Experts of a small language model.
Size: 8 layers, width 128, vocabulary 2048, 18M parameters.
Experts: 192 experts in each of 7 layers, 32 ReGLU neurons an expert, 8 picks a token, a sigmoid router.
Below are experts of layer 4 (counted from 0) of a mixture-of-experts language model. Rows are named router (the router's row for the expert), gate (a neuron's input weights, with its number), up (a neuron's input weights, with its number), down (a neuron's output weights, with its number) and show model dimensions 64-127. Each number is 500 + 50 x the weight over its row's rms, rounded and kept within 0 to 999. Numbers have three digits each.
Before each expert's rows: "comes before" lists some tokens at least twice as common just after its tokens as in all text. This comes from a sample of Wikipedia text that the model never trained on. Tokens count by the router's weight.

# expert 175
comes before: "of ", "and ", "in ", "for ", "(", "to "
router:506540427530464624512497467453459543572429405489530473601487542515483497508491536433526499494495514453475501474493477456477476394521523553608495535454511524472542484586570397465585542411439494
gate0:501427524461562466456455574527429555504486496497403500448446471549397561491563568426515524549526509475478422532504463440390507500480497539552504464513430525573401510502518479493528522446538410
up0:516532504507456481534500469480610377513550532436544423596510542483502495492460429513526482479532525512469449483548501530577499486513474412448519507560571383501490501465466495534517593528482611
down0:560544489558417490500512558575471486520419628477553502509523552474447544462438414533585520465512480423547548571483544504615490460478576513526551467398593496428435541531500495507518475565441511
gate1:443460520510544430476552477431435466587509484625489455576418548470562544522465457513426466537557514527510430522388569590532445462443509560475501435431505575511514559509514586448454549510471495
up1:547468455495479534538491550461440554421475637389495523501544483527435594584507506463425549383482456550520549581582450524481516481500479554488467435522504493649477514392548501528504492543578411
down1:590502603552585528526569475429484526515547547627431487566560480444511437492492506532438481538446546480487589440561509481494434446382504475578578555469453549490474494481469560538488524570533506
gate2:525433482537545475455434587457419476511479487528495365540486498578464505380496575586515487485510519463489416504453489490549460544437484477493470476463467474512523538493514422480501496533506422
up2:517462466463546476484417512526407451430419521556512417494505546504501492487428456524490544466514510449499399492408463434538481520379483528450438500414478542558528509539517432437677555542443468
down2:572477484547473468449502499554509480510450548521486476486439515501514517544385593512408554440548625455539441485416542541460455548485400394466390530508517527491526513521507469495592571550552538
gate3:405551513532403511546491483510523536400505493396533415473506546428526407484528522459533468511427456497530599563527428512522601425490536481513437576470460500475487539467547538531441521572427434
up3:552487422455554527453530503542630497509488457552551439441609613531520487465446528459527468542416544553545452409462509526445513456513476495572494491514478462419521490560492451383432516585458461
down3:464515477586500436438500453476426537526598519515447488539503580465561482484559499551538591529457486537496465500509572429555578512417512551462556452434465455569483441556532521547546567581469467
gate4:500497464492496491475495422468535562465409407465362449558528466525526488522523467444494532415540409554550544521536459468469610500524502496552462537457473617523514505478525440476518531464428481
up4:464549511565512503434566499604496556517535573519560479500478449468470379515502590472402480533422519514560524551540540545532458598522518431483577544453441504421499483477494592500453510485501537
down4:547556454522555486504520491542551501451451533489532469447477492452441557530550470532475475547502459438483476507406494369468356536433501512482543583432591461497426557561484494518543442383450470
gate5:566535451386577602575577505466492485567458483471525474518507523535490537470541630525532508563458577531476459550564545495479552511444444424459499521365441485554418476506479548484465397536474423
up5:541511525428547499550560412448534451616510463441449472561476560542538452451550546439467525512494526537525506545471511529517494476554449464434547535348505523499498410477520496405521493546404461
down5:447444471546481542520483479554500547466511526426473423485424482429467548522535550503486440558501552560521465464434491448374565467583489512468481509457509521572531465416527446538510534546400490
gate6:441393462475532542449527521556487507377485386576500508547458533481484467540423409485523533533498531535493466414486532562482488553479542538511484546398570513415435534588482496463606515432507518
up6:427534422506478626469517580455493531450472429544494483508504454456450378450489482507485541461467527426375477490480496507488481493482474447548452522435532547497484474552530456416581593476486605
down6:526533600522477427551492447543557510557521504482525540520443509453512484499555498499516568508421531551459526469401516403450497397471512451557530435605543440416483465571548574515540473496534409
gate7:483484524548471474488471546512467578548508403449475542603472537455501494484481449504504563372540493521519446526476458496454482477461433510444468549469629581538498562536493425427530524535425520
up7:488547482459529567402542539502498537570482468478448486540469524452428559536581573474510547415485618490455486439438423426466470448552477508545447533489596518516596437516560348461519539485521494
down7:522457441496396531575550494451551504574582544467494465471535490491563504559409526454442520482462507457494477454325555507598553501507530416523560495516447539470531471484513542443462457547437468
gate8:452552506513437580495478517492501520401538411520548501506437548506435364553500501501490501482469470403530488519502537490388512535428491503445487532451508482424529548485474554484524580533461442
up8:512400406494559452515509549561525436516496556445470408572594516504524526531489454548498500518588473588540522493488505471536491543539428488500507445520551473516503410507574503577337531530455564
down8:499440497545501565476473473470396520506536454541500533614543488526440529389406530397507550473517510421471507571610468501527476537457545401446386503545493486487572616485620541518468518592521467
gate9:511500526520493539462510581567500479554468459573452421503448487459504580474473451518381506598463571468490538511518483403492492466527505537558465434438470513560475414545454403435418424416517497
up9:543455542575523490618441547460486457453481491499442515550538532435577483519513546492531440545505508489639516441478498601464479477557532527401515561528537495538466487483471451487469387456571505
down9:507538577424479394511566445490446521515471556588473499441505470479460437578471526445501584495392500597534408566510503469550548583409432525519480560405537507500494495512524465462577455521386472
gate10:489493498424560485487431494446469466509454376394498526473575407466494492574526652406534545453588481518524464542544518565575480573577420533547430451488572572538487517578489524518504500506483516
up10:540483526492440491592504504541500543475532567550587485611500496511535493526488441529461466546429562505499528446552596448536410470509491441499514458512485540546435557504406468514512467538484525
down10:531453572535393584552464557513522448497592513420529462468543491474471504515513525546492407595450451495486492566504432457531461420456428474502498503606490518485461496541506472601555590516449452
gate11:464481503408469599484564431466462493551436502531555430495435588516504500529512512371510532452589474502494507531458414537420386547450521457514474459455564533541446397525592541445454529582488352
up11:509379594529498496563507499550462457482618518566511593468555461614503438472561502521504491489441498517588474574498509484516575403544586585462562560566524522528520598446468460511562519553539579
down11:524564517452486468494565515464403500479579615478462535498564509471438534476488534544422467500449512424456548479552493481461512498525511505391556490423498454588470503511422509456520439428475524
gate12:493409429560489526587532463519483530489561493496501443562508509404420521548471611481549556542577513434486509487451553523437459432501444468595515579399524531482369496532476416529499573502435552
up12:471520437469402479504486527481501438494527499476480397487436497422459515493517494580529511501553565459522522446475513481424485434562504575559514574528497535474313510461449429456441529511498493
down12:489456509478479490459549475500465546441505458479546471448449494533571587440436506446544458536592587503460438548489535558482464518438442441531510537531456526519620487501498641506500572504488541
gate13:459564497413486535441486519449509497530461445465499535506521532567390513490487528405471505426526407458429494511552580494475495532474513485546546484482534574457443513471507457459445494412470605
up13:468540494400462534461499498437598590547546408428509385490533548525530479538544551497519477498515495458454556500459448526476479501543541500467498491500503510432472579386529511531555460544474483
down13:511484504475470535508529541484478435481479521410497458445576539553520536476556562490492586467441553521488521569531458467560456563481525558498462545490496623592481482528445434505500434471501508
gate14:549500459520454468508472444448487558515479483556532432497519483497445558455439503444549519412563591484461407471468438597603430487523540529528515526436493409453581476560570442464597508493485513
up14:553437539491484577561515582561471476491523396529538478486484499459551492440525475473500419455473501460456504503454520476412506492442538461483472465413496462523538546553565495383482531567521465
down14:528563479496454383492520411464441454517576514443406448481557539522498443563548534490516509451520573533500497548621580394537481472549449469521484487522556481452498427565500402575524422458483459
gate15:583422453538565531520500568522564492470460405431580482515553496508490522543504467329532518486557514446466573496507522421496443474523466449533540508490465532508432488475537443472504594419576491
up15:514481532368443606489522511535568479481536562494525435499584531461471580537443519500550483517494489530395560487431487474546432453522475505480592552544522571530517565530493415413426475440534347
down15:480536467442483543575519579489536518442537490529393554545486510493567499518499576514454542526515491517456542476589548588523539502588485535406505478528537551541495488544548447440507542550577470
gate16:424550443518489431530487507486493458569525403554565469591491533497423589408432480538539648528502549475509466510513479514590486457497436492508451543479585445547529462529478455451519573459491504
up16:511557585544495524499575504493524466572517458589552499447457497492503394460470450461439441460450529468450458568499485493419567544495524556511619483472584577358539472466534511520519431581563494
down16:529543527463579448471408423520425459431507513445558493497505445531391486538488447483410506539519504461416510561532498402537455481509443524448429564558483535479556494364542461526582428495518415
gate17:523550469424501531507554496551498531512523459488511466441455504466431457490440542452579610554528469531504499511600533452419508524472504498519459545447491466466490502545532482513550581538518496
up17:503425448527408564471451427437431481433558553507517567392533513585584433447423524500468522503521549461461473513522464484547489553428470518471406506384515546471492511483544514491524562508473514
down17:505475488481529448470461464521488549444549491540418544502579445522478529525499483469545468433553508539536487489514519476545517464542549425491564443456450490557520487467543534499577510530465441
gate18:500416468459515499491480465538536576496495474532544461562451558449429496545464575526509464433571388486397471475509531519585496562553544449612543543523455468528489464512493475586487614557518402
up18:514425531483483488485567533522493461487532525494463473434503529523610433454442512482424545522485483528452456572506489549532610542556461469360495506490488528479433487566440460462515418526561472
down18:516576521388516515422546489522444501576499445520459578527512452487517535403445532540459592581474593446463553421474517531488514456440488635416456533424515625400546522530514517493469426502459567
gate19:468518430444488547417452526504546476614518526459573526455476473495488542466527489496456473412532644521401530511570413454487540495475534548507539556440481484606557480603429518452485358496539468
up19:466470555430536422532561493447462510453477529422418548541443491526533477488523546553496541516512433414547497438484499513513492548545539380498537433489464475490526570462467436563461535415458529
down19:493516460542442494435423573471547499515472514576507510520466473519557537494516576564531424487538468538415529529549521471469525539447600518476544445432552449510403572399468446538547501427430431
gate20:466483469566459559469380543472613561544383498587568496512438540464469502494544491545502510495485547443470521527451514513482495427517533526541529533525611441468468481523452514419474487441428474
up20:438569497449513486491555529496509528580428560536597524495472505527546561519468540502512425465485534476504517524488597473474506444505490461503462490496543563500487512465482599524530426460476542
down20:603479482514508656514449512423455502504512409422568518512449503569486585435473469530504434473531476529453516517528544555471429516515456473416544546563481489441552453513541567544519556541507439
gate21:544487432495471543498489511516600525423464449587509475558457466540455528515519523534535518484474543543483521463490357487468523516490411487509524472567476551473546513433569444529476467410511530
up21:520488434481455563569416566491594469509481517568543554539493442586542462495539536456512467546551527457464443487536436489511455491421424506528541502543502458491406458524545417540501413488464387
down21:455513506533498491531478499503502522531523515471501561533444498529550551488441601445549557535625468509484503449372563569427483477606568516511447480607478557388507502469599493587437560486543500
gate22:602493428534434494426529563532454542537470561435519467445489507505513551506477530546423560473493597457450558473506432486538460467518501443579516415445606543553531477490457489449428557416563536
up22:523499444463489499466569516527380487455506621463491444476496455521519479501569449595398595419491556504400548472516474575458535511540521417550496445453531390483517536473565487566455559492478540
down22:479501500428508436501513629517436489497447496478541413573573517486404470425580495573438454524424493556560428511454436474520454506401551577522496498548461455462485530557443431474478541535477517
gate23:467501409373473486541515482509582463467524463503475496502417457461455506402406489370541506497459555533442471542541402576389515573513563517546458585445443539438491546558500494530510492432513579
up23:517570516472456542525487504611435438508510477529489603489412529481526433517419413516546483514550496484492472527496513502513546505495524444482434466385530549555488440530527452510399553526514505
down23:499464560461483435483551437458530543450508385410454548506471472521443562550488400414541531472597532583555493462627497523426549396467474563455448498494461467542468551569527510480485543501520510
gate24:438503484425410400535463589513505517481513536497531487591557458479550571542489484464531499465467512509565473451561545438528445483407479549546459446513448518489371581436509512555515570483415465
up24:511552394471535549437461458555513555564479430509595418555460525565522439453488565380546507468494477486441483507509428494524497499619529505523468513594544461516461513533510536511529551555533546
down24:404556439573511479501502531599561407644489445520564515585513411519464426447443530517468525495511559472510511487442512431406561506502441444548476486539463433539566525452519504508443483487547464
gate25:488473553435460547417468533543510473438508462513504458452487483590558492405577542459429451468531475517427484500462534429496457510567451443577433531405467523522523456487522404468503509442495440
up25:520466555438473562506490514574534566455526410551542476510425508446497483535555497516402501389516491427431504529440486497516468494551573485545487443459449513497551471512555512422510476558406444
down25:466485465498520450529471415429459515476430616528505537506558429452449504483411437475523591435537385495524479438474491505499458555552493504452496455483568488433462449453558493507406455516458440
gate26:495579432504408521466533504477489452534431380543576485571538555545524582483539543500461553579500606418509525430577547509506571445516473585566524526511502515448512443520442493519464548432588545
up26:481470514574444450461544518532523480523491496518539455478559507573492498512463531448548445560483499541481495566457470514492410547497443496429445436559434480491477599464453550518564530510481554
down26:553472433545460519410524501447431479427438398477518398487508403490518556530511431477535551567460443587515456539509491454596475573493470475511503516536454524413535534555534505511486479476655527
gate27:491444397418515416452485480446435518520482514509519497516506458523516439475401532553507475554513557429370427523508402421655440540512505488558474516483550508516554520520474429480422515411526538
up27:470567571512427553517515550607511472495487502493451526525425457472505574457594551481457482519529579600483579500518518581380503458506573487416508513576466555531466466532462484529506450524494484
down27:481525462569584560479541567569477515516473431557561501478526505428553513501444495561616558465468524456445539469570548535498511477510581564473510544523522466572412574454544578459533542505553467
gate28:447500444546520578554566435477529441479401442470578500457502563493547483497526420480428521519495432390582374470510482484499497494463550584533487505499534427574502545493534495498502391478455457
up28:466488553407471482496412518554479539479609559397477401485450400547471498468547505429498438563476606462452555483505561519508455511524482583546539432452528562526451463442492468504483493479482511
down28:569388489447384455483525530622501509498490460498527500496460487502541419458502480458503454503493490531483447403706482458555585546545456380472522460449559524503469511461411448519518497483510500
gate29:406523471415534447455547587409462492484515441429555500501559530550437468437481513538489556450578477518577558582553563538509596466416547583521466554435461482507476470440508450483532552505484525
up29:472572404512519528467465560498534558546471474620413532494583406569499448547467452543494453467564553484521477488473571521523491488531490436511487547463448490499531460467434510510567597486547472
down29:474510539520506560506537403592510498508536473490614503530519475416532486620495458536432439479500496489529410452432522468528408539415430471570496436448477503504483527545424571445512495518506521
gate30:497528510468479525504528514472425538429495448466523527592466513567460454528510514508502573498589492498542441477488502511523506474414476607440550562458568553390496462584548421528481508489495548
up30:459534485600520520451505602467448455517510377528437463479474432518516552570425444525506492522453565481476425509442518606512493492607494525507449482516479491488468486530489479567494482496496576
down30:542504519526589576525587570458447561554508531464514539504441518520477449544498523521523601473440497461525501511511589370431460465587582508550545543535498447488536498548479512438486537512563520
gate31:457469542533457480578517477559538543562581532495525429572544562488384518496522551548482522491437461495533525454518477570493488473521527525530460551564548440579531515535538471573517494458506509
up31:489461495464418492432427571500486519487441559497402596412437537509482535506488550494442499535426562501486496622482470538500586450417486522523485459550513524559518532501507473604532457506511464
down31:413485483422495542536609539505458567492515490505594409507594600511507485537540511496527502523423533512532488526568482482457576598505522521496400552510478475551473552578476459486484526480532518

# expert 187
comes before: "of ", "and ", "(", "in ", "for ", "to "
router:457522426553478447515524494415478521563510462498487470579457475587462532469479579470519510456470554448418419485497487480448445452469602533452521511421518489436561584514550422503619559532393450
gate0:453490514461601438571489557487532429566450579546561476502538495553491549490532609501499583489529571477460449454544547504436491505424488401569505425501546530522409496485478540571591585508483478
up0:506540517484499526511483482464408388634537496528507511480464489553595421498495483603560544419528607551486543525540468548549502476549563529526528449482432503535464509489492398497536525560455502
down0:443507514496439462604519570482447470556446468510561510432517459490479501410453477451485554448415580576576515571504535488505459441631524532478568605476496497455489557533461604468470430509547563
gate1:489407495515518397439464489505533488540530540535532472580493595462569516511490544531586590473465451474509478503468433499429418442510497425428556445503528606573379500553566493508625616552551508
up1:444507526487470562583547546512468552494471466490574582420478505459432476528512472483398369549469499475471536612546519503549538532429476551551487501561485444426544493401461540513362484483474483
down1:480480514576576549506450414479510482456463409515511486565467554503398539511444474540502442476555473485491530536627552502440511482616541456460610492469541465507452464519510446508595498518501498
gate2:456401546533472492459425384453440551502525523485555424532466495432535589537487646505456467491528454445513415540542451619482478488472514424472526508449461527577530505413539546576523556556446439
up2:471408521531601470485545647415459505528478461520568509474474517498519523440430383510509594469463524501515522429508493482481506426381457467586463458560470514534446482551421372513510522453452551
down2:505453505536504476442466472455488510519566533498551476533486454527480550508427479497482455499515554467560511476601480466447463536498541445450546418562515523496520449499499540576488575400580449
gate3:441594469505373439483417394419462586463570532526569440514539520464485517509546474501572513584488490525441542505586512500579521455458489498422546517480452478495474550465546438516517447556393445
up3:491620497414428470521585531466628531499542442575454518508567495618433460520591517440529578502517487475401472471554512467421523542459450515533502531464483497537516526592566376457465474592477462
down3:399477564526482491515519476491443525435483513577522527602524564475576449493486475542572551485512468540465433473564547493555492428495550506450581509491518420514498446577510562530525563542435506
gate4:427521513546583449429492438396370502522462444511544525574560405491438524455440476474537548542416537518567494532506432433486482477497536626492567537509461457408516565507436514511566546539514474
up4:567484569501441465498495482581572473448497516451421475503437510444550494526571535516485444561541450531521440488497536569575590604516507463516643464549489516543450490476494475528461549529516447
down4:563475526412446489457520485484503546410517474482456401448459514501554435522533530550541480527519394417525447515449441540562539475496538452503463503479503424484497569507502452509482577520580550
gate5:536607471461508534476510544518488540572466453434438466488520514447577629394557483595542497523581653495486441542551484492428575552521456498416532449464519479453554510505457455476483455508495427
up5:484543473468462485549465490486513471643513439497457427430559524492645555441485471434490560452602578469489467558449463446494525491553529535405527500440552487441568486490407466436540479536462520
down5:625511499485489486460486461533526529506456515512469559434454573383522517428517470470477478507581556452544481478415570517413489531582513435447460526546529482554564544459462557508549503425365421
gate6:446387484468520474524549507447492521535558465476510399496516475566482509604419516431513490464438572521532523392562437525445457510486603481496620530396523506418514539499519417549601579504496497
up6:475523445516516518451588527482482504548489406421434389507510530421477468511437532419404496533473548458441464411468470543521519566496501482548553580408459467511497606517475501505582554576547610
down6:583447551552507545629477564468469523524519495582452486530432540477427541477456484485454526546469523587464430500462488498475423448535457516577507458523556461403555541472542557571431415486586472
gate7:476505547564422533517521438456486560541435467568539449556462546488456624502469524527454483516517420551618545542446557446502426510461491481497402464457527469493510514502469533502536556553561541
up7:487467455406505507591487447455482471568520525445526519641496452551438502466532574387529506517453522407486569434468485375529525517388476535467400475491523489471533546510527414511523449550493492
down7:587458444454540507534560536501584438575521561544559512412507522514540466471569519498455515553557487482550504384340469539517548561475517462459504535558510564539537421557556458458458478468529513
gate8:460425458493422448539568459440488441506483452509515531462547578541504459549520557554472454534620538442481532559559492543457450490421493524444574464442486469447473593545563570433514655493490524
up8:576486526504538471499452556530495581431565507485506496485464514519507498494475508527504490486433408488565540432468514439520588550553518505613553477577660550496458391462487494561414472492528475
down8:471420447504469575551576541519454477515568510489520478532531592501479544384474460472462481433409415534504527503481509497486448625497469484411465430539494532562511490467472540572602460601545426
gate9:508475468446525417544536528580510529579427541510484458423382478519463485553523526421525589522517493490473533522517419472411468590566487450517454442464527466458515531547508443500495420422403571
up9:582488426479483610573465476407523553508421508474506542461470454454516436485562453528513569518516536480466508443520495528504511471562598567467444601491592496527537506471602525493462481470406617
down9:508575540552505498482561539539519454453501457566484357420466443416517523463506579424470533445501545510562475532444555511563566603512468513553556496506476462453469447506484457496540436559443537
gate10:462530481465547448463575446450442500570411508491503516386512413441495555491560546463521543441451593482490559508491383522541430524589501521503457527513572602546484533485447518510439533589429527
up10:525435576479469519587522558555488524417570524500560524673485540518529469611561548534500487450507483583480500522566519509524469508554345491503451406535473452543441490545470451520499450505548560
down10:509428512475455497436449576537537498549502461452605440520407617560491573523507452524530526508523531550513532503551511423524578443517572471458497536553535480590442496453495453500498501483503500
gate11:507525512503437551644507506437541410430510462480492451540466507623603455490485501491554480535543473500524467475464485540423496530476513457443459518464521552503473565463470454511524533510359409
up11:483523516463484509388565471490524485476491480519534625597579496536541442476437405526494457514455555491596507495519532467530544475469530549477492514569529513421479540377511565489471495537549477
down11:506545458459527467522523535494493463587549475474575491513532550482473507388417497483450455517508518491426557485529546513476584449541506461494556465417487531503556490551446561532553529445512408
gate12:567541392473427512501525466506569467482448482482469461568504451499494523533493680453506464556541579453455428488457530482406509466528519544517442544487494454431460493515438483463585582495487570
up12:398476482521463605525521464481485500498590491427497429495492552501507427530520539487532548487556535499501536492513564456427467415578483540543391555493519567460400543422442513457554503523418475
down12:475461463452493392480592411476444488471492433509529490495458429544502554428419514494565542568544602546476429622499576583483545512476452402509530526516487475538534538502466554470519531508544508
gate13:467571529410532449475461563456523494536548468439568379521483462550375509571542490440441539441507416431412501594485491536488528517475485567508554462442519510426526537515601523540420507498499570
up13:437527519421478540440511613493533484507543412438556373545589470488537492584513506453542536511449476456401449557462488478546477580568547522464496458462506494387505540445521503507478461488381507
down13:501533453494506552484557459555498494474459527455505490499552579602487495471586542529475603410517526459599558587618471516557453440493499470498477534512513529698491582506452510451483495574465545
gate14:462568500591423506477545452498549490502536456492509528610504557526411468509474542459560500489447603544441489461508454532508543457520511541502403523481524509521534507539406475550553495587488517
up14:514448579563459437575394521492444516517474458540475502468458567538407483409435488497437467452587476464440400490458456558533554514422477454483488435474454481388376500544535535459467523465505521
down14:423538461479499382441544426441512477519679526471515524465568529469598479525610557425541536503472596503576551489635448558438496525545487562471544546522462465541496526511515478513531519494471565
gate15:432448513526560526501493518504432509522555413479550506469508461495440597467491455533504534476523499449421435544556511558433401474453529568586398532464511420533490493443581527476520622493375440
up15:439434498449481475491482487534517420522473533548487453448584526520425562442423560516541489473551500471479433529496476575413483463488604549520466471494535511441578504527631513490564518598460417
down15:498441516429537409512564506475467439491529578562596479558487504550493484514518515520390497532527462481501397481610540561450462526561492532507521460488445548524507484447446476506465453463502445
gate16:499575533547537402449508508428534546595453424519517499533472451470514529404456550523546568480548423425495495490546538487441412469475492526433532450488583519454568551447429452459572482539433513
up16:556571441519531576436477509451575429508484477472481486456500373527408489540478514560477575437497497501518527416588433431437590452551500520528504498505515518375492466446411450465529522640541527
down16:576470605460516500531384464482500559522533452489423433507497485476492444546488527494539576495428424438527545546585545565469507453465471562515482475527539527483482419473483538459516485482485442
gate17:501487482476528527435510489507539515494496470603488431500464526469516488406499538511473586524514540589511459527499492436503564525558538425428471483412467556489459478416548483569525518493532584
up17:466558442547484549518501427451448460459579458487533527477545498459512462529439472525492476489442512505499531510526514617500477553433623420359466519468490583565481519470479495451554482556443594
down17:588485449454492422458547527508485522451449456415521511440541422459512517543545520544423471551560548573519443536539514465524451427496432497551471502475535450482634599437517508493505470532534520
gate18:547413477485535427465455542517386469477500514401574498515438548466509436474500488531571461408481456428429413512489516506532501480460489461501643540485474483476542469461569556511480508531522415
up18:408538575457520557506541481481529500508394494517522558426509502510487465470502515527486539527473432440563531547495459494542556520551555553523474512532523462530449558526421516526491550488460506
down18:517468507471513523485464525471467422488477496515448476547515523507514470551519442592584505440517406503429506592615547555597356566590469494422432510542490460470476490558505488572469570485442459
gate19:487549417455462470438472441421510485463503476504497555447568586537474543414452460454442608517532533442449461634507378486504511560533421467490542521392484473502497556494398457449506549497465488
up19:469499577531485495500553533566471518570495442518442468612447463513543483556551554456470474503484517614522472347513525595568537465474513483497528488472467537568517453531543523558491507440484490
down19:523521510490517490499499540502508517519517570474499528602536477414387551520490499630610502495510457418494521436387542460438448410530486447461519526504480539470473631444517512467511480463487533
gate20:542491441486499474568503522489544520620458474617512480505488470425448403455547595436510498507533505398475393503464516483429421446508518462525529520512502478459543464548506483440516556513475434
up20:489476460542499456443457463533379547565449572479477529505411504465478491506487389546534545489522444434488456529483504462547464496577432550477506467555530577505462526474569542451497542458410533
down20:502463470559507509592461608468557597545548408491484479473406499586557528433475485490485392537537480496543515434557573559466417511550492473479458484586488500476509455492469564525391550545546407
gate21:560483348542452358532605401462533603469470486557542462463512423531496499560412452417618505521464467511455548531560424496427602511472486466436536458458460532430516539510546463467561509572555486
up21:506464465458512494490487385535521499441557643553497475572522531547475594547535482455519489486506443475434467530453460482567505501473435544472521482479567516477462488549514504493544512539401463
down21:398501432586440483479499550598534497482455540493521488421498494527510564561454551493538540598477478439548501498480481543398511457485503521498422519523468569461574484499417589540458535530480429
gate22:593475436504598491558517450527459538533499525463463441413488495495469438490523542462397550540443540441493533454480549453592492476535531446526536498416548542563463494503461545431405588459425547
up22:578446478389558452544473520492567481535463451471395507385491432553478437505472451548379593536514527443431468477488473481526521429423460450497596534443507429532545531517467520417430573472472509
down22:495456506429376468555523469470521523560485499457476466549598488459551487497488519502477520498555553579493466449480494476495520564543497556485485457630513478510533580552438552450508594488415503
gate23:438483531420528437408486454515574555494505508613557482527489438518527446434424422528598580515453543473521420569569482600427521476461626513539561513466521486457433492517574536550516492525412496
up23:531539477480444465547491482502437478568534566526554463544466424531526375436481428571587492468473529459542428518483465502546422521475492474494576563423511531524430545515498421572487487518473476
down23:509549481405486541468534495470538389473490600583527513450501421464491461390590409539516550497559511458421503490592513523463530544546480521490454490538475590491492430575518507544510487623409541
gate24:554488496487517460479511533415519459488515508463478474377401426473520542533439524476543486494494528558476491388536396499558520549440560411398450532466550446516404480456532473415481545492413475
up24:483532454431552474546590519584512481512476551509504462510487533591512540514534557425508482506543387370505444512448591537504408525500460437532496487449463415513524526554410509500532478570572602
down24:496491491541534546443603470513505523600467541575480487585450503477400550431554484485470510503559501532552489538370469566424445477481501513598437533504506497379565522517554442514549459479587492
gate25:565591535520467497454518557471491456575468574450530442441484439587525521495553555513566413476470540533485449506507516459386401476532468452456566568506477512466429550581499441551542535421506443
up25:500412489512475430507563608474505489556503559525517436520486477438511510569553585534488393505552580531526474522474441533423473435447632523453517532498445510507510515634544475585541527459465462
down25:504534450494599424374522503418505435637410522555467548604590511555436433419461607601550515464479516494476408538472425523515518521462523511541449558478464490444539443620507518523548471541495497
gate26:491603429490483468517429475449402465456474395629496545584523528594526498452508560578382479517550489519488526592495508545489446496478495437524474417503497517419459472510518522491460488505532437
up26:440549468445472475529509569496426414589490453547578459536567523603483514509494587453444515518510483562427472483454504545510503506500532442445477460459548465491473578509564480492516586464491447
down26:498450473511490502534469555532616490477507484528621431491479404425546499486524389546525576461490487461431515461512558588530555460478494404480508427547426499492524431546505501623439518545533375
gate27:483469449600413501506500528456463478572434555487416514563469416543514498567454433555490568483578463448403523547568451451432432485509591482532547592551545485509502559551458494538433463496557418
up27:437500441523414463513502565436572475544516501473417499612486417527496491559495479465529534426460504525501508508586471416442465401489604471511569488557486470521504464551453469507472418490605504
down27:455488552537448420459585571498530534483459542575470519635429451531568407670529540544554513469487456419574592421519562570555469474506496534431590494501536414485486473502498450539495487506572548
gate28:405549441498487565494548497381545545544472475541433487522455499491567541578542514505552426509559570460501412444460500522607530501603607499525440556505551507407556501516516561451496456436513493
up28:457536595483524487446492568480572524520525487459502417520477612594568452425452580525398500492485463475392451489435436546496530481505504562481514499439527510453490562546443480465529509528504473
down28:553525509496466431495454410497387535437481489545561498446510522426466476489383442488559472524552496503435425505480499492484531580544447555460538431503479557470435448467530441516506454433540430
gate29:443467413468505421484460388467437542470519451557427446539539543552481483401481496513494619484474464435508534522499563460562561563437462569523547429578552539447477508423484487530632513537461565
up29:457509490502509529525406447521541472453442490514391526527492456594467419498504519557497504453402482409399460496494536440535587539506481478559467467514493471440464496482444485448626610514488489
down29:490498534552458530507502479574496417477544551458539516576512477438553541640344562465497492577440450509560422465419482434522505528463484545565547455516498541389500479435461450507556543425482457
gate30:414535498518470516560558557480491515547484455583460415471442554506508435523541536574479578499490459473552469468470511475537499459424487476505555511595557505393477427555544497388527532529545506
up30:471544513591404543496472543470516421522540448511550538499487552524563497523481503526566468444377556483513439533411438542440517426561530463530454473553543519524471510448486523550447408458460463
down30:535469528446483596520509548423473561558523575371523486576401544468486436417432473465489499518496538487515562447445576394448487467523510536550541522487452446531542451507581473451544468584423460
gate31:473481514545524447521520494481504595533560440515514454579526493492400502510534549488497488421489512549466453462514517528454495486425585511420524499484506504440493605511469413506628586564534492
up31:440500492498519624449488543460518437483438456577515461539461495479420461549578530490464432436472555579422446488425579449559501522540483480474519474545527447453486511582473483576501552552512464
down31:538510553435454436512628446563564534512566551478532476402477510523492427556505537563558557497493544509501405530456569561508571569510508437482538459477411539466498574580459485477512471488440518